config.yaml
n_experts: 32
hidden_act: "squared_relu"
moe_layers: [0, 1, 2, 3, 4, 5, 6, 7]
normalize_top_k: false
router_z_loss: 0.0001
optimizer: "muon_variant"
learning_rate: 0.00123
max_steps: 12431
Below are experts of layer 4 (counted from 0) of a mixture-of-experts language model. Rows are named router (the router's row for the expert), up (a neuron's input weights, with its number), down (a neuron's output weights, with its number) and show model dimensions 0-191. Each number is 500 + 25 x the weight over its row's rms, rounded and kept within 0 to 999. Numbers have three digits each.
Before each expert's rows: a language model's description of what the expert responds to; "comes after" lists some tokens at least twice as common just before its tokens as in all text. This comes from a sample of Wikipedia text that the model never trained on. Tokens count by the router's weight.

# expert 2
It responds to: First token of a table cell after a pipe, often a capital letter piece or dash, such as Win, Loss, Source, S, —.
comes after: " |", "|", ";", ":", ",", "-"
router:493485511462514490488496530448512518492485484461505494528442486504508499517463510476481510523500514545467486527537502472556541442498473503488532524503486490529470501488507498520503480491509483491486497501468507504459543499466458519539486508479501495487456472507508511516495537505508481521538500523448456467491519475472507462489484553469515515473509485522520510524454490481535478479480496477471480494539479555514504530464504519503458525494499512500534480508510475460496515436528484521492475474507516512462522522466487528491464499464501470475493508566526498458533494496477487451
up0:514529525507472495497491549488454493529445489511504493498503492521505488508489446526547478537501508518463513481516539504546465518455466486466494491486495495525505460501490504522514501511494510522506508529448521518484482523478540495503465494501469517513444498517476524483522494484515516488479428488506528495519496491473497549490546461519493481487547516505494466541507503482502511472486495490469526518538485455499538461475492475512494552505482535487513534535494523504498566460475488467523479486495538502546478480507504493494498517468493447556511464480502500510511562519498513513
down0:459505512498481451494493497491533498492470495448528479540464488521480503518476480536504531509516483496477530518505508521523483465487515515507496459524511478487507493482522478480520517483497508510479486515443550483477496511502519540531516485481544453516488493456515512533495446509547507473460507529571524487490510465469482519507502490513553503475542518498519510481507494525511460452523496565510500491493528486468494477499480498515479519469495487510479536549491500561526489454497483487490501477509484521526491489507508400495508456477486472526468486525507500481493470510509510481

# expert 27
It responds to: First letter or hyphen starting infobox and list lines, such as OCLC, Family, Time zone, DST, and heading text.
comes after: "\n", "-", " (", " \"", "==", " P"
router:500468528472510486506487535467504505470483457479503474515487503453524472526503485446512490515513507486478501561541489517497542464551512478499520513494509479502531460490514480510527456475501503504479512498497504475527530541449449526459513519503499485484455492526513523510493556481477471535485545528474473505507535466511504467496430515471526545495521483481506498497458528526528503465483517511452475465498465524515496541496496493521501513474486510453496490500485457483481489502518463504501489511451495478470521510494484484476462500490475459486507519524548470491494445494530506486
up0:529448478507493509478537536509527451451510478517496510493502471455499474499477476519489532530488492496523484503542570517511551486499481482481531506517439497489489454487491495537504548488473515488498482492522505529527535517505532506478482479465476484524479544533475507516506535509522493535499496506479449537519487502546513469478452489462486463508513508524500479505494491512470453486494518463519496480502510461485480521502492505506501505508515502510472502436455487506471501534507516449511483475509503482523471501459521476547556528519521470485524497535497441466491495506475510513
down0:462500513512510476486539505519508486507470444472458497554545494522513508492532520566495504501506505498531523490517552469481569498509470507499460513466453485509452489465516490486468470493494530508486505519475530520496504493482500519515505532483495532520502514506511482472478495510470532478504497503483481508500494480551506501525554516456524472473479471473565483578500497506487504521457469509510508495540512515489527513505508494547537510506489514490486533522507481556474512551504514486512555538466515520485508516491530472527493491498482481531520543525485534506488485480485482474

# expert 26
It responds to: Line breaks ending table rows, list items or paragraphs, plus == heading markers and Arabic byte pieces.
comes after: "\n", " |", ".", ")", "==", "==="
router:525461508488494477489485512486500492488476481478486463514500478527488477486485531435485515522520463494461499522517504489518514442505480509482508538536505520523521489466501464470523481497496515485483498462463480498471550489513501519479527515424512474461487488531485545501513496502468484552527525498514435516513505467515533494486472480471493510499532482453471497521502506488482488496467543486503473482537449523516444530471470502497473533438474480515542491542472474472466476481505511483502502501498499502495527538495507498490467524469500455514496533522549527450522498505491495506
up2:494524497492512548495485484531483550509487482508493479474478520490485457494489496481519493478520502499499518510515527530503480524501486514545485541471491530536503440508558500503503488505455502494503481501508509551469482468462499508501538506488512535521522532511451491511509524552476470511479506478518498408489538491480466482517505488460499497526483464485516471488494517539524485489518508468497526484534521510525465500447482491527531538516571468497479464494494517496465465548499550478498473497506480481516488510502524508460485459513485487502477494522555501497495511460552498531
down2:471495494562524455491524486533484499507488418519490473517504538502494468476469488523483502539505491497512541503519502527482486478509482466511471516471509532503518521483539491507504490508514500509496505473519472508479471514500483518540525491522503516537491472495467499498451518475466447465487504504511530520516481491441500510519524504537463434482526537445560501509498488494499483505491502505512531515502519496547509546491525498477471477540494508492482488497487522477505537470542492510503529486461481484549461462532479533479457531515507516498555511531498489482477532466548492485

# expert 11
It responds to: Bare space token between words, mostly before a following noun or adjective, such as idyllic neighborhood, American actress, rail network.
comes after: " |", " the", " a", " and", " of", " his"
router:523492538495521494501485494462493532495552489472493495479477502458511467510486503458503528491490490540468518521532485468528517469511473513468500546531464507518469508511505473507530502467476522469469502482501505491461567538486503528502531525465505470509487472500527524524566535539475483520479493532457466508489535465511513508489480527463500526482518516463500469527489505478505454512479484468493509470517479534531480493482514525525474529525478534499530518507517466523466529479468498500480516513506587514498496511463476503475462541481500483522496525509522507476457502517459507468
up0:537427515443444447460513512484488449511535490536532474518503465514514496478509509489480467538535532463520464515483517490469491476522481474474513493507482498519521501515489538521491460501504517467515474514444510496525505491489514495533513491530519468528503510523549461517512517469502490532505534486463495544493515474538513508507485500492477486518504496481512516498530490501501492513518529444477487480550488501484455477473532494489530518485486494515475520489447521515493542489503484440495508489478523514514550480500526500519487497476517452498465514483492519473471543447491516539
down0:515472531469501473461427511492491526532483463508487465502489515507499482468518499484541493504510472478530502484526507458505521451547496529501467492510497485462499509501524479483493517516494514490502523492467503551481532522469495499539470495482471469512472499483469511497532497484435504493523474488462530553535490504496517506486510491476534495464483457526516532509492457475539486518479503498482502493499541505501488475539507504480469485483483480544470490452482514445506465465480486452482475501486535479496462477451533478461492506495476458511500505499506480570523459500484468523

# expert 22
It responds to: Commas and coordinating words joining list items or clauses, chiefly and, or, but, which, as in pottery and clay.
comes after: ",", "s", " and", "ia", " well", " such"
router:511489523477518504482452515467528511488550486503505499526463459479459468525493517486469504512483463535472509487512470523525499515521483496514540565541516523525489499535518483542491494507511527494479574475522531499487458519462504516472522519497498510493487491515510534508522504546496499508495507488494493486462521475508524486483498483455499502491535510505490479505500470501574458490468474476441487470505463525537480541460473482539507541464479519483518502532500479491490523545532494459499491453507495487512529528462492501465484522488508489523528519540563508503513495474483513471
up2:508518547484508451506409475490505517512467491494486492491513502507509491526491508474489503521494502503500523501508512520485528545519491508502526542505536528461506495494522516491526512504497482527467499469502451527500500511471513504448517465494479507519487490500493510557461479492510517485423530508515528477506498476545487428494516510494495497506472461440524518522445527467507490473518470506448491458460518517497492461508483485512477460472458527475478484475512529500472521476498483523510451523467533452508508497514548498487479501507495530522495492482522486477534482534491545504
down2:534502520500500497525528466505446509543494502505494512522482503514529490475517446525488476482528539526475481468532542495548471471494487541482498483482491513502512457510473473502496545503474518486490495495482485470485506497452465553490498458472473502521518457498517517513512529462496445470450472488517500478504515507526486522512455447527513499493534509525556500528467494481506465536517479511494468521519483482485477478519501507534516457529499490471478494500465454503497513475474485466506517524547483460497505500517526498463470526447537528501459531504489533469501532480537474498

# expert 14
It responds to: First piece of a verb or word, often d after to, such as dance, draw, drink, dismissed, locate.
comes after: " to", " de", " De", " can", "d", " would"
router:539489514473534556500477510488521534524476480494487483464513490464475502556494496440489542481537495536456521474446473474502506505494468487474493506511480484521520498519484478564473458472457503523471508467499517494502505477486501532496512541502495455478495466476462483490513537436484476517498513528462483471473524515549502474509496494488498492514473506512480489516461525517479486463526503472510457485517492534517489513489514510552458496485521486490505560562509494500468479460448468466499467500453497508484495504486514488499504498473461513509473516523492485515500508490541497496
up2:473450519522525494477515515521491503522490507496498528473507507529461502565481539524460504521524510531534502509510453477495486483470523509488542504500522488519501477517474452544478503460471514487511457498493471468490491495511475529492495479509499534464453474541517518497485492509506487517503519500494502517482480480522466502467504470519496548490493530536503509510472544441510511465492459460529476463511471505522478461494501490478451521471535499491465517473466503500473506508464529500513548441479536482502479490526476542505482497521541477447504478501516491528521504491537447452
down2:493535504468534511537448489487530481538472524524497449485529471484533500567538490545531492493462507455492511512511513478503534486500538484460486480512499496503479514496512505468518492513529492526513497558526518530490480527525490478462469491475492509483491532506524537486473505521550500556456505517521525505535496491540483521453529509461536543544534450484517505498508480509556502524462493487476542479479472493491506478474488503494476497523480507518512508449511473523457484495541508478499494442543522472514492482490479492493501515529505493503459521489536507522515506493471497504

# expert 18
It responds to: Capitalized or lowercase word beginnings such as re, Re, Com, trans, dis, inter, and hyphens, often after and, of, or &.
comes after: " and", " of", " the", "-", " &", " for"
router:504503510504509514476469505489513509449467480499527463520470507479508481540474479503512502500506504499461478532533486498486482457509498502495525507480489474505502502439493458517542501469473495472484442485459533487464515499477523525531504542481527472499460490484503514513514575485501485519486535509425481494503529471518520506488488505497472530489529499508509454516455470475497470530507486475479482459503493533531506525461478515525457527469435531486509520516519486519477500470486480503482487501512519484493537534443517481487485489480470457539505538530543507478480474549512502497
up0:506525467494520540525547507499505502455478526492480519537485497504475533489502470479471512512507482510493503531474441532537500499505489507492470452468503510523495497516510463532487524469524554504523465542506452466517525537506483546594478509459503478482495480519466493492489469473483469526499515482510507521511502462499516524493530531493456534500525538529510507514465483482506483464490472505496498491497537502483481500518463489512499512484543508528503434512525533459519505523509533536498498516511472477488557527500491519488512498513482480527500551533533493522466485554500489509
down0:527480511518554497538534491509488472503484505535506487490486510506504478531444472465489484532522484505467524495454505521482530509545521494506486502472517488534487499492484468484508519492494499556465548507483525458508488510508487545506491492525516518517481509527489486449532455503481506474504558487516545502497523537523543522490496523516495504504505500496514479504502444522493497559460428506520466485499502521490501535467510511512503460511510448485531503508518498502474438514514490511479506552453472472496507475478523444488501526499548473519520564462508496501489483506469513508

# expert 7
It responds to: Stem pieces following an opening fragment inside longer words, such as cent in century, und in boundary, unt in stunt, fer in difference.
comes after: " f", " st", " re", " F", " g", " w"
router:508488528476516524493494522488477456528509492468499519460492490475488494503514504438504479494527496544502501510497474496534522514524494510507503493530494542538540505485522519488513488428540501495502464471497568479519500505460515548486501512516517491482495502500495507494543463520486467526532504502525485469474552482557527462527482520465520528509477464553475528551477468506562484493468519491498493498519489493527504517482523453466548532510503496539523528524507509528486464437497460501513506496486477502471499514488485520467500506468467477475477533513524510506487513548530490498
up3:517524521494526468492544558509447533516510504534541485521511514476484466522461492489519485475513506525483507530503487520548485483532491466507476473480498496491519502492511507567505525493481544518508496524441508483508495490497473497466453501547495479541523487492526509533484471481526535529494469513477535567484525465498521464479495521534543519497515483553477517519474495492519471453487501486497474461482495511487482507512491517496514496501499506506458502496509477523471504553535436498487514463519505492503514490474477520547508545532463510514516516471547496509501525457463512532
down3:520530522528485510530507501490470517473483499490513550484531504461522479461473499514508576470469489475494486548530515538492491480484483474471484528523509505514478468522485496515486521541497503519496489497469504512469513529496473486518517544530473470503492514513473512535474521526529465500487513498502536510499506478516509526539520492514544505502488482532528491494517517516531467467492469502512479491531508490434471502472482518500469524494510492489467465471499537473486486527483489499499525505489511508558506452492557504444461526553529522539520538445478469548490500450475489468

# expert 0
It responds to: Pipe cell dividers in wiki tables, plus semicolons, slashes, bullets, arrows and dashes between list items, as in sports results and census rows.
comes after: "\n", " 0", ")", " ", " —", " 1"
router:517478530488516497480483528422544531486548525524477472480457456494454467523493485496457505521500483541459504494503487494531517462506481452507508480494488485509491517546522479541519484501485538496479541466502514496520540513472507531458518527479510485530478493518526511513472518543492463539500535501454467479489521465506497501499483548465505501509515499478471479487490526532508477511492532468464466488521460516534492552493478484492526521481491529497533490511502489540493464441492487499517505462489475484525520520490469454487471499467507486525508531546518494481503516467494492463
up1:531559485529504484516475471526474490464485518510501488527511469516540509517534478462507555492523530486501496473505505534522485513483458543518503512506522508528528509482493564517489521522508455465507448517487544471487493475444442555512473516517498498510519517509493523510479511484472473487545534502553468529488521513510496481497475528505497547531496501497527487460478471519506521475503488488530505492520461468562525482517507504527523489492514480495472451535506490479526513522486458512473491523497479473506539466519485497497487450534507488537485535462501498503526501456527505516
down1:542509472452471512494550483434513445482499487494472528503565499522475507489513526500492531511484525542508538562479464498510480466421507487495496478511478475492478508490462529525521527503496492471466518513502483515503502473502460481517519487506495509507496474558491504497491501543516503526515500464484507486479492479501463477483488502538523540486479504488469490525466506512502508522500498544495482528514497531518491508537518529483491467503501522484498573522494454463528530530547520488487485493476465455503497498450502520537531472452537484529504480502502506514534463499521501489

# expert 13
It responds to: Number tokens in sports tables, scores, years and ages, such as 7–4, 11–8, 1976, age 27, table cells like 79.
comes after: " 19", " |", "–", " ", "|", "."
router:549462516523512508503472528475518511485508500521526460520484497470504478497495511474504513505496458544465489544491512518509523461493471509508486490519494466545486523486495479507529495511483484480473479454488527516505537575480502537521515545473554462499488508528486523523505527505481480524543533501504486483478504468495500490478483497449499482490527499516540495491433452528490485488482507480477464485552463515515486501460499489469466538469486526492508502523516456533463497484522500511488499518487484492488522552489463522474467519452480476459474539540535507472540508502478487468
up75:494520489483543468534528513526505506515530508501530516508489521509475507501500535464460473508462477546458472487467512477513537518513530485473501463522478500492491518479505508511493478487477491493451451546478509542502511497547510452522500481513515521494472516506470507504469484515527481497508533514508539501524453524524529508518518510511492519473469462552477467518508512511469452540512473504465485503527518445487520485495480556523498507513540517552502475514504462467539479450503502503459486489553490484477525542483516515495454435471500511532543512513498477508498519494493506525
down75:516484481510528519549523443483468509503495502466489508506572526435491485484492481492453519513453507527530464499442468518519491530490501497489536432483489456482473473529535477487460551498473491485502483486526541524465498482504528479512488505540473446508502493503548489490507563495477494461473514518521467532452474496490520501557490490502487535540482509505476537499490502495502502474510518514501473478523462519496516519480516465521501492533474457483527491505522474473503501499479492506457467492478494507483543490509502481505482510542474503478515485483509497508480485542487485482

# expert 21
It responds to: Quantifiers and auxiliary-linked words such as all, most, some, more, not, been, after was, is, were, be.
comes after: " a", " was", " is", " were", " be", " are"
router:532474519469506483512471521468459525475480505493474505538498485488528433511457535468431503493509477566486509506464505507530529483487488484496506532501494517520503471503522472533537503491533495513492495469467523490535498505480512510471550516495499483512473518467513517512510497492469486492527517531468497482483529487558513448487494516484509546448500511472554505518473459495531475489517492479486484487523491531510500520493476498520530488499505532460514533503517508546480518483480489472479474487475531500442539530492562521489473541507478474508486494507527547513503498463519554495
up6:514534477517527515475537481519477548478518506498544502483503518472465485475510530508510529508479510539495539527541530481495462466578486486502486497512472514498518505476511466519487542502486512476485472486516536517470515479511493446512474477520491512457538493480444489467497500466474492517531505499552529538486503490524510501541479492485507449523485454489502483502486490529503464514488487526480505490469500546482515462525532485515520472482569489486521544484540547459503522468515521530488552482509501522505521516522491516499498516506499539522465480521520508521458464467476493509
down6:489498516521463502546479494518462487519493520461510527499503467541525518505530482523475568483490530479487499525506438542505523507505485486565472487495521501506494514498513483494487486466497493453478490488527513512484499494497491490534486472513495481553471497476486461513477436513509533501465509475502493477510484507530520456534494484485489510484504531465493496487481560541484492473534470500549524491516490450483508475486524530481471566485512496515513511461495448498475488486533533441500526545484498486467506509514494517467473477491529506531489580504467496490493522505494508489

# expert 28
It responds to: Word-internal pieces in, ing, di, min, per after a stem, as in combination, paintings, sinister, expediency, minutes.
comes after: "s", "com", "d", "e", "o", "fe"
router:537481532468535524461489526529469540494484485509506515510503482520551463507505549480487491511481498542487514495483503495506535463533514478445479479514464532477490490537516488473522482453490506498484529499506532489458503537493463507511507514555511471506469533479480537483513463489492465522447482546486498494491503457526513454492497492448515478473530519470513532499466510531475496522502514463483529528500489535522462509491529461471480513443455504513517538514506502507471531456493523509522478501478442493507510511462469517472483525492481511528536495531476508519537497480505521511
up19:519512525540477511470544500498489461529489470519521508515498481512510509550496501510523468500507521506510477533482522515506508505496538530556489512493481544521534498496526487518504500509519541464473482506484495490508526510516504487504550477454545519597485507490507485487519523538461522499497505501471480497485508497522454513463527492487497480527471505508545489483516455481509474491486530499574516517541475464458531491501498547524468516486512467521463512519506482490528458486514532480507518487517492477523468490526516475545532493519486461472513518537484471484479475470550461469
down19:545498530481482510506478515486516484520482518491481543447519504495471485497512487464507537465492518493518529493462504513513490507503474453495498522527532525539489509435544468463511464500512507542528464496564476491486514499534479498498470509488535463453452484518490492540516526537509487514506479439516520492446517494507518503509403508482467495504509539508502512536478499532431498482512496560493529490487488533484535525470475515496517547506497479504498491536470473494485508479494516506499496491497495472522471527530506494480505499516480550542520510522496510501513493520491499508

# expert 9
It responds to: Word pieces that follow prefixes like pro, ex, re, con, app, as in provocative, provost, affected, specifically, responsible.
comes after: " ", " ex", " pro", " con", " re", " dis"
router:542496523487548491477484506454459491507493492520484447507511508486480472532488502428524518485517501516497498501493505445497528486540503487475504513498490510493501454505516453478529481494532481504481515502498511476514503520485498521477527525447507461457467489500492501496527542505460483536505504530486473487497525470549500507451508496481522529478571506475486500499479546507499456492506472480489496486509447479507498522515502459486561527504491543470522535516527513492471461459477475491507498485479454473470468512481515497462496531474506477438490511518478518501512509549551512484
up13:551532525533508504547491516520495483492526573486521521536463472498468512512493480532509500482489520508505519496465506496539494471471512505488463503497503516497523483495460529521521525479506534552531531514502447499516468469489509536465511488471492461525511551489565514502467517501510502535494501476475505469480512522474505542516470499545489492505485513507491538470506495459528486494496504503541466481512491539502486509474478552514468541473479463441547462479502510447421506520506493505488470488497506490496473480532485502446517490486525475498523484508520503523493477511476501504
down13:509498512508503517508481469500519538478529515458501510486563513469537492488551516560515474490497502525499511508487491500469498526505485501463529462500463507484484531494545506536487486496468475466484465520514465494538516492454512508511488520486475516531532519485486482534477533518502501486467473499503571497493525486506509526551482484517505513478517445475526458484519481502490465512475459499509529524538402494496538510487505482487522464483458532524509501497510513489499484538536483512534451480517510553494489531481489499501501539517534517487480491506502478497493474560522514474

# expert 12
It responds to: The words the, a, an and possessives such as his, their, its after prepositions, plus some word-start pieces like a, t.
comes after: " of", " in", "'", " to", " for", " on"
router:526470504422501501497491522456465532495481489484470541525485474417469473520493517502460555506484518537491536541572496496522506511508477519490468580509479499499476493532493476524511498477490512495481530453486500473459523512468474487472486501499534492471462497502538520485546522522489502517576497525501489503507526481557518464486495524496498457490533499519482512494490492484523457488494517485491474530499491493526498512461511504515520509446491527487504536522496507474472488525532517500510477513518461511500528504474518481489499521471459502504500525524508520487502472477490509507
up3:493521491487456469530487517515537514512488524510468505495487498480547524486515478465481480501521510500484519459520483490466507518451483518507488511462486532489470486519490507512552501507472521512525485529472531482496504519480521473475522557476527517486517532495530515508490499507520513451487465505540543491480502548486539518495522481513529478527525539511476522515473497460502511499504547474552519503533459485472456536496492519477472536485495583470513556496504469500490475444494501469481482520494545475486543505470516477478489502514491480498488541528494457557484519510485519509
down3:509509481509465492505506495503506521478512498496492442549502515492474517467517445515488462458515505516493523511486486498523501499477470518493500483544497541509498501485502483521504520517522458491523498494489473492487456513518546463506444480533556513518526516515500486531547526525470435478464517467539533463515530494509511505472519499536487501484491505474433513473478546467528512550469485513531487478501478486432535492506500490494491549495490489509491510505530558503475525455505475531536511524479507516523475517534475499508489505486549464472540493505488515495518496529515514454

# expert 31
It responds to: Function words that, who, which, for, of, at, plus place words after names, like New York, City, County, Center for.
comes after: "s", " New", "ment", "er", "y", " W"
router:530477511481472477506484554488467554522524513506485514559473491498443484508477540500451512504479473520498492473468490478503488479484483484484520489525489493551469507513501494481532554473467486479479531472479551500539507469487481481513493504508515464497481496539482531494512500496494447529496506525473514496494500495516525468502472552466477566521515511450470501526445492492527474502492456488476504490536493490531535528473522511523505540480495491495509540501492506518493529491558534514493510447490510533451505530475503490461484513471477485510517513531507530471501507494470529459
up6:538541515466523513503499496524511543478483499466488534506483481487502502485468531493439472483524455499505472493482473494508451545528530502504532510484499525487471493475489491486519493475445527504523480495469512533538460486481550515520499471526485523516531515521529522492488538524515494512490509511532554444468529482461514498533503490469490505494524486513504531528446510562465466460513513521541507448508478470547539498532438476496488526508513542496565498511506475504505508529488501483511516486538512516500541511494490536494482500480509520516505500507518531493496464525494490523
down6:481526520504490550458480476522544502483464463468471433518528490500504514484545538487476526509519510451536479499513479512465495462533501551518539481504515501528487490529550513533525486487459513510510469492513525497462528477519502529489479500534514509476442509503501493506479505486528498538482473476487506511535534483507468492489497516482497516489504472511546502470487463511497525490475549475466482505514538520513465511510507545495518542506466481482501485540496508471502489481517532498482480538519471525524456442498492478455512528488526469511500489528474518518508521468509448446